Weights of a small mixture-of-experts language model, trained from scratch on English Wikipedia: 64 squared ReLU neurons an expert.
Below are experts of layer 5 (counted from 0) of a mixture-of-experts language model. Rows are named router (the router's row for the expert), up (a neuron's input weights, with its number), down (a neuron's output weights, with its number) and show model dimensions 0-95. Each number is 128 + 32 x the weight over its row's rms, rounded and kept within 0 to 255. Numbers have three digits each.
Before each expert's rows: "mostly gets" lists some tokens that are sent to it at least half of the time. This comes from a sample of Wikipedia text that the model never trained on.

# expert 25
mostly gets: "during ", "at ", "in ", "onto ", "On ", "near "
router:107127150125155077143141160172167085104130094118097137116087122164133122174183128115159131121120096160133147150203140154117121084135107169141071122044162079073126119139127125079151058137124086114075109104088156077097150098165156158124141128140167077123061138094135097176116108096063125142
up3:114139119099120120144141074099140077111130123124116118182125099115138064129183079160101135085171152134127125115168130158203176111131121127174126074122128113069129103100177109086146184131136115095179059137147061154157183102160182157141121150114156096106139060136114160195138115154148099162
down3:157127131178140110128172172124147116112150074153153109120168128137144179139103124161105146100044100166152121152153105164087123084122063146118163143116165138146128108182130189181133107137134152104045095083121092118124137085155128125090099088112145148075183069177153097115095080128172116078
up4:108147102155096124067145088080118141154111104099160121132135133157090132143199134118134081174126139172112114073070199087042172143147126111145140131152166126151087166167124082182103119164106149102106139093121084117126101192208107181145137096181176132107137140138108101101114094116126112137
down4:154114124084127099191078081163114132164168058153184178115127133092076110104121112157101170225134145102123209162116113113108165154169104200149113103140165120123098090067149125088127106122153107089101134118126130159152124111172109142139086146078113127133195134105136132159175117131115119124
up5:091127163158145131167174184082074114137163108143133132167127089157119148134118128129074137156112106081169164164107091100113122152124132194163116197152135161133114117179100110124113128157186100112181192108148082141083110127096099108112145140071200123111084150141089108116061153111059105145
down5:130078123100126078093181161170155100147096142157113183132147073143143154140188112129123144111079098105080186103138125134117183119164114107160082114131097112146177085153078098112104143124127154179153119088173088113079115066156186126188092130104141156162082169103149151118123128193141122083
up6:164084183099100164077160125125175147153167090122073165123113144094127142171153160115095035131112122167110152145125132144115131170136107086168119106128126078114122146160098128132145156212130128210174158134081090123174163117125140127169076061082143105107092195120137120121129133144110136155
down6:123126135143148171141023052072100122164098153132069104122171096152152166093149168109066137173148171140085118137115104130120239093157141135099188151098144162141145115115125127107141164152094167136131163106113087157153146157127077160179149135117111113145125138114153133082127178124132138136
up7:169081140082171117136147155131165153162152138146063141070106178076147157131204176090089118165102120171176100101128111133104121165160168130156110098063108129126164090132092106108141145192107094106146141180152102143086087137125153111116128098127121115215118108148166140150115172167133187109
down7:064133161187142138114117061111084152119136137128059178187147091123192114098139183198136114139172095165162101161130117090131176048127127120117084184144119180125116113114166116105195181141128093112126123160100127131098137112115144109136157135146091167103091181131162130138175108125134128163

# expert 247
mostly gets: "but ", "and ", "& ", "And ", "though ", "well "
router:099131129101143134154168131091183085133132075127154135122098124165137160190131061121194058122151149143144130137115118106160124137045145147145073092116141129141143145146089122093137052133100140114129059123091132136073178116140192158111152104168148049145125169097140178151135124071113119126
up0:039135158136043153143141159143141184133154114159088105071117126161147187099139069114128074140153107152141121130131169105166151144105136063164127107100148126145173109135138169087158106150090120113063127126143107165149108153146132150106142157147109034097118169105115165177061130121140130164
down0:155162093119148129101083157139106102159169118164143081138194168087156098118118156121163129168169088087119151136186122182009110172144106122101164144121126095143140081153111126091145085038105119154153079132101103136161120147127120109169078135149124179132115125169137118139145173137139126076
up1:146061188090174115137173108086107142120140088152147138114111118132172073088131147146146100140114117136142163114106207052113105136135063123065081146076076161127111161155104146140128099094099176108137079126139099095128157107134105130101120175091144095118070118103176113137062088091119123163
down1:107172144132084099160136151190127133112085159124125166133138103130056166144080139095178145145120092153133141118123058177120113148172130089170140117123060116145134140110091141157130173154092123203167181145111182111148098099086151179141128060136110129156171085088095154171073115154098140146
up2:159146133145121159145143224164111127135137088150094088055142119174113128199134108159111126116094103154174079121102170075143047079131108102111084140138079208149124123154143157099139085154140122161127132167145141096071112147054116088131090102110096118077152142128130161130139105114123155138
down2:115165156189160140114085103140122136190114078137095104148166110099081137157116140132153129131103118089160128121158099131167125198091108187103141188218090092104093137148072167071122141122155087109126155137144088108128108099143200149126163141131121100158136128199169147104177147123184104115
up3:086167145158105100104127115124146091082199080097109045123111112114114121116208152107118175146111153152119155145088126080112089110140133179155150159147197152127090135139167134065090055149164095127163175174115132155091110138106117102128158195158153114148091145093111159124104172125142138094
down3:092083135130127126115117112078129100119087073128103159138113175118139152135159168114177130173121166088150139119147108102139157105022130170127071088066145108062160153135113145167088146114138172144159132113133115101073198108124125072119136145162078070176132128136140143084147155098164075150
up4:176123164174152122102107105123157075137129111141080165094117162187206076149118130083137116092091145134093099076086189140162139119109172145094113137155140110143072093130121150140098131124171095103155173145093162063143138140150145137166037142110139115135157137108097178174160136134172129070
down4:124079133137147154157166081206088123152106167081093126090129143145151060140141099148080082132100076107136130083073148177152127137097136092166075172154122137171147056162134094105108168101119115168162178178121150120131122178077145166148100172163132098118126162096124149179102120165128150120

# expert 202
mostly gets: "|", ";", "|---|---|---|---|---|", ");", "|---|---|---|---|", "information"
router:115136063116141057129136140154148065121143140154159116114085096176159098102157161132194131124065112208168129125102138198177157138081090098155190121089143124107134115140159102114113093143112072125101104122153167116044170098166126166111089136132158094112095149102122127129136124081092113147
up1:115096133142062096104120153185145161133152178149112087141142201151154113125121121125115170036110134108160153175164144118077177144134061163139137146145120045100126150154102108163169141136164087123109120172133097134087146137171105152101144100060160146114132209144117154125142136102161159091
down1:146059129160223072168179122139132111137145173102077098101099105149107136103092115157169139171141114128157088089107157167141121081118166118078119092118127151130070077165151113168121155119140198131075154079133153130044046137112130108158105134126136119080118101131117100129114141132111129158
up2:139141145148124161164081156123091165133148092144137098118139060123109177164119147128121140159124093115179207126138115180119114076083129183159123143215155130076073180160184121094088148094105112106087118148173193113138186150178120112123149164135103150156166168100121119111133083124123097121
down2:133103138089090105128154098169114164081122164137098129173190075110133053142221109158106125107135135104119129152129165113148102137151060148078117073087160145135161142021127114127091115110099144122170140152144116112159111098125161112152127128086091132108120097157128182146167164148098076172
up3:171121168152113141137145066130108112147162109151157099141114149128199139105188086161115130080158123127087142100152103151141165120134102151101123161088188090089113097068174128086157158147167134100127149177107109158132122096081125065154121135162039153133175070112091150108157138108165160192
down3:167096114095160138115070112114076129136156145138110143088138086130092133148121147064157075110086058143181081070152113076218171081089139124138153115140099136117204144193141156149152122147125097138104116131174191076142131129106164161100135113158144102090120143126158146162125152115076129118
up4:169152094156144103092147097129155129129116130078118206162157133107105132136137105149129158171199087061077104072176141157126113156148062158143140118112073092174142154079142165152131155137161152148131135159133134126137131088134106091164224082140130167206125128132141143102113134089157142179
down4:120171157081162211138114166104104081142125129128117114097148131092121122136159154111159115124127108188112184150108082148149143099149103163120109148123167068156121173154084152103113138185102101096168102087127136112109122128069162181076136076165161123083076176118195126136134195177091119146
up5:084115116125093133082059131109138142115178110118157160110110174126148164140179161108137137154127153094117122131054133125168135105153162146119126103116062094147155113176156094100067120164165148147114093142153170134180146087138150175097046057130141123192128151113099107144113077088195143097
down5:086137153134127110120159140122142045074171176191141133171158103122122169112100137154176117173074087171103111126109126137109158099117095124097183109134084090116194096157097185127191114109136140092148107109117158103105170027156118113109160126129117126141142086166115100137164126058123120114

# expert 76
mostly gets: ").", "\".", ";", ");", ".\"", ")==="
router:108123065090150073157161140146132058130140133153157136068082091142168089100175116142150099112090058156166131104116148211176133143076106129151171137121139115097113136149148104134122089161081098153094075103143177101065147116164133192146109135107151104087072155098123139124123092105086122132
up0:092093123161147107128107098191096151136195135165131161177126099074129087123099097128146150091139119183137116065153129146099155158138204125133131089127106116110180150138145136060159070140138144151153049119067134085163108094136095159165099106121112176054137155125163115080115104145092117136
down0:150105102129109117165185088140078107086164124129154129136124120141157180108111182161112179130150151170125199162109141111220140157084088089122171144087191129149151134180110104106094118176102101138094196133191139155145097089125135100089100168114106131151113114169083135131132095145104178093
up1:144099126107149125123129162168097167075106060100082148155150083151133116123083104097140142146076101129138098112118047070127080107119074132083171082161112128202096144127144121185071147156124132111134122115082163139163119074050151065163130102145130090167139089100131107129122099121102109119
down1:194126088126118154143124181192151115106126159102183143140124089129168070183191123133171074039180163091135111129113130101178127115098093140125132189129113152148097148114083147135128087143101127160163141133114096117109163062170131120097119108110145092116116181108091193134103173146091115132
up2:105204136087172144136138160113137138157103133120180125144174087114162114157175137089147128152035166168152138136119132089058113070142147133143116131161091098118079159100125201100081124158161122120060109111147152122099090141106150133145081175069120170092132133114170101122098150134154180102
down2:145124115127087117068102144118103136105155149105097089102095169169091144059167152125150123102088063169117108125144119114121149123105117079124159122084173150128150079165087147142088100041134097163154095094117116136170158117155106169160125079188104111117147169181177115105161099137039113133
up3:188133149114128125192127136101089135032104214108174173144139099061111155099218167121118172130111148148140127110137100146127184136150146142142134124115124181088114144134074216095096153125104113107086155155109081154157148102141116087149120121109139103115106159117131177150167147133121098125
down3:087156093118150118156154109173125217150168088159088067090127169131157126149137128166072097149125135132127117085152176057138122160129097083180136103126104107100141074099170092126081198116195118123118077127176145117149147128119100164138127098146195191155129130146127126102132127113156088156
up4:158173141125155142158092120221126140178195123147118151132116074180182166118138148129121134147123105090071105056139145128141122127120160097125100079124165096095164207123151147123181115185106125136128091127152208084160089123142126081108152100145119142146130099091171116166153164148158148163
down4:109143145116128101066167097114096070059122120126138188185096136106120150150166109147126111102102091160140190181138086190163151165149108158087128120121177072163113174143130143136135165081044124094158206161150104150123106142107097127160100144138119113101167181133133157112095137093148161125

# expert 38
mostly gets: "clu", "owled", "gres", "emor", "atis", "alu"
router:055145113125123101177192118090130121122074156131147147080113166186113117089169104080150082128108140144163157154121133154205081110152134115109134095108149088093144118082107123125182101206138117167111116163127132102045192100137120161102108088112193151106115109129127104164103077110132111123
up0:083105138161110189138163154208152133083125171166124161056113154163148121115065154114084176144120119113085106139098093106169089105167152147161087128149170127137176059069116116156221083168127142101105076160146150088155126125135082146137124114105148108129147140119140155171099141127124145105
down0:130149186040164143130123089186139158129111164161135080107162134129139116140091149085076105144146148095129138127086154211126159152128142079148095121111104147143095095094163119128143139135092152096154155172088130094149187164064115127089179109034111135129121184124159105124100155125182138115
up1:112106133093107188171146106100096218135034115147139170136100098139128101076163145146110147088100101178143154211169109153137110130175108078132118126138114127090067070161140115127122155128128123104120132173141116082101139150164110148145131056085181155116147122138082166087123155130170133138
down1:201131145121183154156112156153128091108117116141134117166153144075131129146152120125143135144106110143172101145142106131162169111108193104094115134111163107124142082156140178166174149076148176138129129071141150083159105200173096104097128145155098060070133154094078138053145048147127090111
up2:117159123195134135154173103160074041131134127156159145099120178160131147081139087128188088152124177186176149148152167122108142156175129156109074110132086103193144118131163124147108097151120122117182134077091084093080073192121136162137087131112107146143165104122131148120083090110105136109
down2:072142116160151109191118094163140112127130136136089115104126132134136170102170137074194096161146086113127138126169100087078171130187147125156114147150111159180061166129138108190142165098083113095155096139099096120063166184149112149156114129156143115184147101117043140101146082152149160148
up3:128111124198117123108139111098153211078091153112173118063095153143145103124110075107113176095073129094060100092143192095155173092021129170147103143154149141083154130114097153107122133180098108169106158168117153118113120124138117114133111149124129140104082119091170082095138111131108120118
down3:126065150146062110170153132160119178139117167104152104083147066129189118068111113133174103113104140110100119117168173145150150171057088130103152107109120199143115087106114112109072149120131077112124182119131125084122135103128133135176057117094130095121062101146142070158169173131143139147
up4:097094086112150136171178059124100140141169140140131158122126142155132199114132105141168058121135170113167133114079134161170094144118119116167082155117128147136159142083111125164124158133100104170101101083178133145081164098132093125137125075142143131047136103163147127187169094112155080035
down4:106131119088155146127167094171080105177138228153152131150145143119160128121152098147172171102145157134172101140146106113049145117145097068135165132187144141144135172115176145167110130074116115134092072091209158086092174129161148129132075078103141149167147107121129122073134154131114108109

# expert 34
mostly gets: "He ", "who ", "they ", "She ", "she ", "which "
router:126151134083138112149153155164146131132096104162073133123108128104121142165152109115180114123156180149126138111162115166172084129140160141176135094058177096076129113132062148134162110163099073131133159098088126130017127176123110144121136100133148087104111161073119109174169095042118157152
up1:108102101136042184124107142158090137162171100134125137088171147109141111087110096123070093103139120132156152175155091126100125135089180125121164142199196145065112107154089149130064113157142180139120083152127134077180086139139120118137114107108180134205159080119138111138184161123120143141
down1:133084118151100173166134155112096128106113113052150112115166167103108131110153146120156157079107079147125120110145087101147171128131163116118162162160097208141104053076098107124125154093148203140129158070135117120147071149105175141099177137171150156155092065110140126095123147174169184101
up2:120108185094170098118211167140187104172100131116079160153145116122155155066141146150152118170179181112159133088122096158088135156195114156144062118138133079114103123139121100164103126113180084121161113134129152154124108156166121098138189144140097129076096083142087132124077105168166139182
down2:077117117102156111142112162090112081099095133039168095095096106184144111152057095130130120144148166153077098077117171128177103176084137143148110102111106141113147106145122158162128127170164136167132159120171189141151188149126126159175135136104091107191127148124050123105175160093152104115
up3:145149142077100152083198172134143120171138150103134077079112153089124135154076133117152122160140131137126151179123144131123144156149133171134072104096140194142070067122114115105166159130096102062161114154180083133165191158143120157129118173157147063088163122162167089104089104093155119085
down3:130122104169171148131069105129170101096116136080066101124108144114161132137118207144175089140084168137080098139141145130119144125152129120074140074130076147059161133144159126151119076133087081164064089161092121073127097120087140101165147122157153133170158123132060140155108202151106138108
up4:131204122120129143145075113183096102154145147204131164111175137078123147142169137096128077063148131109165104069077144176129185083108147113122106157121133142130101158128144098044159174159120128160093142169108084118114137104123143158098089128158141158084090083079075145102135131134154096157
down4:074111103132157118146159078103076162090106157081159164088134118119140150142115122119187188145154158156134156200163088150113093121158042120151090146157112141064119127136153126176132093092146111105141120100175176154172136176152154094132155104111077126089096174119140112108119087132149210145
up5:162098144135147152094107094114107121186099143055168094118126134112166131103154131134177148083121082182115074110120145139135165123183079188109095176141086093124125124118104148095134151153128097092154081167141130092135102141111073119154106170152097119123076143145067150175076174119138213078
down5:108130146181159078105150080104120181114106080108157184108109117156148113205088174086093130136128135155156181128153146160127106101152220120129191077128171127185164116164117132150138178143101170185093160122117157155109120129115130167107189095144122100106134184093135111113169163137152129143

# expert 142
mostly gets: "== ", "=== ", "==== ", "Occupations", "Produced ", "Directed "
router:117087072116130097151135159118149097132067134108115089057087077138126104106210124073163086128112139149156126084119151130138123181155159156141116083077166088129136110125164073105179120146118147130125102137087175114081119083174142150068106053129155136152065144129163125111126132092075151146
up0:120114104085053139100141128128126152130166143115100039094106118150109132085125111081166121115193162052111134064119100109099153145134124093143140138080168133113110124127175110087119163132192110173154095113168200101108169077173102123154119082176084142134134108141181127145144157075103134130
down0:116106077109155112090125147121108114154076150141123164141136118144161145054198126072114118128075087134145107124163186126177156103137201196166171097113064120090141134134113108119160160087068125075135141115148131143131115129155122113130075171090114174124110120130150109121212094101144109067
up1:111152147086137134130115139132170099128128079110116140056146099091131119144127071115193087200128125101204192107139107149170184173117099158155084120081074135165140150171114146078123143133101114168121187141143196182145086120120133145182109154103107130187120106123137148084132159148094115146
down1:142127080136115154109078171193051104082216137136072144140142126104119071122161097123141130122146086139149090093186118129134137115145144132158114142097146109108130195145157088121133138073140085106105143131208194099163164154129078186108168158143160118129112133139099138156192144113116105103
up2:175039118144114161132157084145184143111087159128154138116174152083122088113154165071160109163113113147126161154079149115082102121174178162101075103077146131101153118134168212091128104149136133117157108166102147142110092083113143126153104134125178125141108192123085094159175130095139146069
down2:118136197101124121170129119131203091056119137118145138144122143167116088173107140144139132169140178100151172152117154113119093126132140099094085172174104115174101176128204119140141199155191150126131142118121067094144133155148130057085188102158084117139094134132137136177137064122151095137
up3:104125103147174047124124142089085105149145166153111108149159081199078150110132123094095081124098106108059075129155130154077122193099151136095133096136100151098155111128129142093144108146146169160118163172179169104100126125079108087088064086152135156124180123171145142111197146110144160136
down3:133137125158197149137186100125126120089104139135153149162122101131104166106166144093191091155170121062071088167177101115123111180096147125098109167066117158144128171110085173086168162122134114114098179098142165082082117135119130088138143140145041134112137124091149066121143123185159146150
up4:092136081152116117149112136124114076148169104105109157073161123114129115158118140127135088194131106117221094138132136104083078137181151164134097135130094150149104099098120165120120106108128137079056136071112204112129173111086146164187149102138135128159071130098145119100155127120229155108
down4:100122079129121161150038203134144120141147142146163202119104119097078090162127163137161143147106162094135113114126102059128118126172132107116165091163093119128100129110184123090132173131082184083056082126130181129135159161145128131146145157122078104166159098106084132125105118142185148077

# expert 33
mostly gets: "č", "kov", "oz", "š", "aur", "ñ"
router:110148154114107119158199166097181084128111094147139137130087093124136135165128089108165183101132142167146195112141126195169075120093094190156106139138097099114131146159083127124121085165117107118097111102175169153115093100117117173100149090156183111104101186171153057165128139073100163145
up0:099134142175035138122130069102168074153147075153084103157096078101108164125139070052155119087141090105147188105155074098135108118176137060113115097146127164089124148103124085148116108119106131108144124138122139202141113119155094183097128133170114135176108142113158078148120128089161136136
down0:121063081110130108101123124165127132126100088144090141175177087154105142143117122167146225123154070161140090203140107077157081121130149101112157128110133130150138120092156116166163187128169085066161100113193061150143088093146112116128109140143075105114152144127160090141117064153125118119
up1:106133100158155099070125168108180088135184135119155136103086136171153118130144156086095174116108162130155127134074153123163142138181111200089156097157072086147118136112128154150102074119200101139073133146134078145111069108102075100100082117127102151140150103132189120111091098146088196109
down1:112142132158109135119089143178107138080075208113181150103128095152068145175042155123141107154121157088163141130119139179125134142099082097108145035100133150137103102085094121103107144190206090163108186132094149170076168109129108113145123129145118097148106109121118149136106130114114171142
up2:109168122120161099115135079125140082124114132125075124085100087102071120146191106135147078113117126153134172196087166145088058118197075187132154164152151121178145181166153151164133115090116119134142173147141152132129156123102130051151127108086143141103109145167113099162090154106079081161
down2:131154103088143111120117119169095091151160159123172172118166157106091131077117123087158106097078136112072095103142135090148176104160121146113158110130169164174081163134170137145106127097071095155094105154123171110140175152118145135114161152102127134141200125186099116205093218176091120162
up3:155117140103113104112118117141125135114114158167108161095166143157118155166192067156112169101119185086132139119141122119147133151137149161133122166207033112125081100195044108150090111101166138076097115129087167174105136162186105094068096084165118090128136141109159159133129127103127145153
down3:128121127122127127122203105171135098095071091106141110135174194141120150183151151110107203126090127092163112106103125119119164165144139099110115116148135129143206089152086116149118127091070132138138162145097136151114071156205172144098166122109040134133110073109180145142157128080088125096
up4:095086129124095154146133147146172119165083170163096124119116124138085095117138150124134159104095167107070130102143114153173107151023177224079120078090122147132115118178112139092148087097175121109144148130178145075124102140058098120133144143127132119114129082129183108133190147081149119102
down4:068126130173113121105139151119130137169111101160091135108131098127111109149154070175110189086087142143093161091103149118166076159059171148107186121166084175111100085139138169128138050143155129086126145140116148160073085144151165121145126176124129059201114107116104169103173151121147100122

# expert 19
mostly gets: "near ", "in ", "toward "
router:101109133130140051191152164147140093120122086129110109086107153179149084165159122111207137101045133135164173089176157184140139137147087168162125108070123128089096135098111130108132056140133134126107143117094143091120131144125176165109107117179161095152082106111133082166105064101109108103
up3:169142151085175119059188117055135134144109128120122071115146176125203104158164138122093155140099112174134154081092169108115129079090074177181112102130124145161099157117104131114166158143131123099122137111124090139109140111156152169206104121128146104147192064160125123138155130185181125132
down3:089165141154118110151122158100158146116131180108120127138118101084045085114120120144141178127225153096126095135144155078132108088096100118105120160162117159115168135154122121149088141091081123174158097096159176165149155120067090118094156134083154123135141182125157172135091128136049108204
up4:178140135092106143149125136102184109081172102161180115092135171165154121104102110091076100096100092148157149106126162128102135123162131116082104136153206125109119110166171199143150135117088140173131120155125124066087118148152124134166096106112123108139083074067179129147180150029149130107
down4:164195161161131133112105081107164140098110173125220123132147173168131109039119127101157102146128099124109152105129166106158095111142169127026117161111159078124111144114166143126084107118168143126182111133165103089094067154123120093119117139151079122166147177128087177146103157152127135102
up5:116126131119132112110099095125147125146158128112111192094104123149166071152124192121133135176153138124150077161134147122123210130110195092152153119186119182084138143128179139112181146135151060092158103155114106167130083143126114125113183207175157118132197152140089132124120174145132198152
down5:098144122128107146137127159149099106161112174077116099144156125067116125166133162125120167170118154081180165103143155169173133152100131211127112126135152081141000101155154161119133141156108155212147104091071131194131120112135125136138097109123135089164111101158159135169156134125124145108
up6:126179099121130170193116137087121133143123115153159075156117146130127110121122077217124118174121112140160153060178098154175148203099130131127080054152071130127163126092117106120149144124106110128117098170103128110117096097120180113143145130060156099198112087141159153174090102111147085148
down6:145119169129145116175169160118210075060132047182116165122084200111106078123117132148155166128104131121136113064150140108108120118102149178109103091138119129094090130090130149149115178089058185110081125094171117107152108118115152140140119094101097128128093095098139147111202134096134100119
up7:149081098142144151108172090213105121119196134107168159147105091138070148142123064096116132134135123081126198124095141144138119146130115126155100093065101075109121186085120080143162149157145161182171145089147175111129154127122197158158133172151088116120126070160146150133134144093118150181
down7:159092137121155209183142083172133136172122112121108091116142200097052127104093126127094196047125156126156110138107111127081201121121109117174112092151125083139129110160139106138102117109108075151176142106109184155147161121185185106132176154117124111137092109094106158137142111154083120118

# expert 189
mostly gets: "tiv", "ric", "icul", "alu", "clu", "vi"
router:099157107172104118189174140125165103114105119144143127104061152126144150124130152171155094082115083118098163119163112158194045155081116143123109129125092149068134146100143130112136121165112106146133118111091152116106134094183172187095127108161168157110083122148122113170119069082122233099
up0:101105074176117082140136139120129123108124137153095168074192139096161107056135106159118177166098103109105188124077124162141135188097123088122163090147137182155148161106144181034145155126080129180153111177105138134139133148186123139150106122139121112090125116085153176143122093085115115177
down0:162097082120107067069102114122124103142094110112164144105118135144128107155120113158121131149188096133123112064146195140118102081155055128091138129157114212136135116110159188092157132104148114160098130086100139116167112149163152146171090086116107089085169158105148179150130092139115058201
up1:101124137131138149117104046109167155168149123131128171112139121058148144167134149125105127070177124052070101128111114149104154121126228097147104194130121134090129147115134049144189122148126165098162132097067137071162144141144160133108143136166189116133153167117151136125104163104130164146
down1:120206166128091151135127148126189166129143080145140214110105110118135185149167157129064169139155066104177117120110127127132132125159150188160064119185153138154167141153116092128193144116106117079160081104077052116131082128103123136141135129114122114090096163124145119124123151107185140160
up2:178104094138162185213174136172092114110146127107133117159089108108115067121082100080175074116109108124157132175188126109146083097171066144109148140133152093092131165092119100109124193165096131162083099097089064163134154061146140112141105140145103128145161107103118107146150174130130115106
down2:167074129110171132187117131105145086187120116161142092161162183134159079079136067093059083117109120173139106109103147098222103069121178122171130124119093096110145150123139120167107162148147152137119129148123163138140065129112122097095149064117106160096150122167124098116152115095158071102
up3:156144109130104119181160152100185085152122137162174081101104121183164144093159050125125146095121163145096127158149175134154128142068171144168157076135094162090147159136078135121139170091134128160130162150116180129101121088180149092173088175133104178142124085164183125059098153123099140126
down3:116133131053095116120110131204112108209124180133141131144200188090198156164130114120159131112134133186097112096180128141172084155096117150155125138107147190107109111116128092150189111139128109089119155145126104181081092099156092103133128108106166070157132107073166091140107148133162133129
up4:157157103191143179132154068121131102154097158113073144081176091143088058098140119099132142095118146128151118124147144140153124099131175099121099138143134172103125078099120120112053110150207169101192105178131124094115070168146131082150091093112123168178120161140156140187128111109103127181
down4:143248104166169094096139101131111093160099138154174094108150144165121094089107203089132120100117119132095132082097176118187114116078148135114149180140177138131132131134139103118187148147122102112191166155143117142116143121182105100146130176125122154151074103134088123129156187165165092163

# expert 119
mostly gets: "Born", "Architec", "ufac", "Pld ", "Pic", "Family"
router:104141192090106015142162164130169118152124135115142091124066097126134104195159130103104125100161102178144124064149104155203105115116118184139105093115122119071161132167112077107117118159116128147115135136135164130027098109185145167179110111117142094109113129128146137136130125136084136137
up0:145132163109124097091135119089196105219127130099153153137137167100127096166137141121133062138116152164149151110082163113078109104120139170113134111133084085043198142134101133088113140109104147065059133131162132124163088123154153118150150072145114110181126172103101086147184076124140152142
down0:147097125191162126106169111093124174158093119116124121116137159116113123184155133122160134155133127123148138135107139114070149022159124113195129087202131117126163162172106101186111140138113137130116165173103129116186185168072110156143138079107055148139121186117136196145118094167124115125
up1:129152098163129072085184108116168111066147139167141123157083157118081203166161126105081080136169094116144150124137115159096107134105175137116131111137061155067097121125093147158169067175136101089147128169114133146053086140126120144166118125066118169121131092116171117080150118127117124185
down1:178136156190116118131122130078054164142143146147159127124143135100041138148170151078077123095166122103185147119173138110089139209187154094107190167122145123066123141087152147160093106115130139161163141124086108146141123044112131127159136098122144130129173081129080131118124115163132090115
up2:107214188105138121141149131098104079140097080153127137145122102102146154168174142142127134100149159194094117118112090205134099099098093127148174129190118149075167146144189146125161117164122144123148122143093138088084166107083125142164115109082148164122078152186180159129167076123166113167
down2:156189088079145062103128130133096141113115136171115117071124156145165177124150120173141092168139149166076121127167175166169133153185133122121133157154095098163125131133131093143139084118148149079210104170160111082104127092121102101168159076146073108159147108155136078153106099126202084107
up3:080142096172166083070088152180133091112178142142135115121067093156083097155141086121122136145045118125156142104107107131108164152132134130136153094163155143100160119190161181169082095193139137159110071153157134123125094125058129141123132131174125095068146096153141089120072091145106103159
down3:148115097179145134183121096143069160123134112184110189129161152090084177141130173141146116181119094108137170087124097164132137128182091186110130121150081141141127162145135192153148074139138091151146091128194101118096173097091183180180146139116102128151113133058098142122113176138112078119
up4:122137188097077078113123153157164125130108153103114066101120099107132127101121186092142121114092094142109158104063122141169107128069131156179142149098124208082127109163160079136156121136121112165095122132148224140195095148161159155161156143176135162109134157200150148159158134140122163113
down4:119179115086119099122119124124132108108113089085143126118109121125089091193153149156126158115139105152149161081070048100121089122133118074103145132151099100140135092141153187141188097130108134109114136126191187131185106146122067156107125125184157133103067136174141124133190127138084056193

# expert 49
mostly gets: "í", "ú", "ă", "á", "å", "ı"
router:120139116141138081223201167108141132095146126160167153064076176105173135116141120145107104092115077151151083165155120148119108145149134182183104056128125091113152145096102096111148105092137149095066086086098174118108157117116108195153159127129133128126115112141111095161116087111059142101
up0:124175141139178183121169146131154183110111122196149082094173068111097110164130099126155100101152106129157100120207151174114124148138166137167127176161111147145099079098150172109106094056183137193100134079116125155132188093112163075158166119102112131086097143119101089132118121139121156126
down0:123172154147127108142138086134136167146101139134138172116151122142095135134077082116134154061122164145114127115145043139119116197140156078149147112133149154095123107074146158136156121110122131162125113096138132154138140126157166110153173214110160219162184108109134068137178061151082153188
up1:161046127163138151136129136138099123132107124119103185106151159115163121134162165132120144114119162078124123126170160159110124120148138165116139171120092043085181145160092134107064122146122153161102123097112174188120188098146112168075162097114131181128168135211171150128113084120047133140
down1:102145108155110184128173139149124108162144171093139151170103135061082170184138152134135143138148141084105092167134070155144110103100141157176046153165137132107115141125095100130103110108133119163171148175083171118142179150133160140110183102048147117132138088194162118188077145101098153140
up2:123111143098127086123125139104132161117142118107119115128126100117140043114102112161101145127152126088171183171035150111129185089097063145157104176178096144081124129119182164139130116164147136118082122123160195159086156134075079084097114162139122145098130070150100111197160115110109097164
down2:150145150120126075142146171143118113154155190084064175127096099073138115145103148177081188113141037167148157135116097123077151115131106140095127168182112104195120143110116160152090161136157149132123073119173122109173116176109135139192153154142129105076124161188109160127132117096151097163
up3:074110151124137106166100133110162167153149136106114117121134127133151093161143063115129163115099106167145118111145123196130083070131078135132198147194136086147149108141085076087095166094143174135133146178136117098078147152121119123187121067145137185076195133169124161147138078134159128189
down3:099148108148088126087070123145137114152164110088133108072147159118181151125148064069111102201171115160088147126108142138181096055125107085131138130184112153115103129142097053111082069116140125160121144124102127144154093089137134130176106100090082189104132131154176140154140187116163125164
up4:116176132130146129106147155156101061123136146145119113128170105141157128160107105055118145097143122119159059089165174121155156191174141133127137098193097066098105116067116166156122144092141133169164103115121137111171148118131135129118128129117141095063114089171125090209042126153159134067
down4:180140171113113144108113133094175113171123153175145157154124130099095120110049127198175093075111175132131132195148114156090134100138097104117118149155148142166089187093163146122168168168189091166150137105144126103113080119160078096125181111169168150147170051110117150115131145092131138103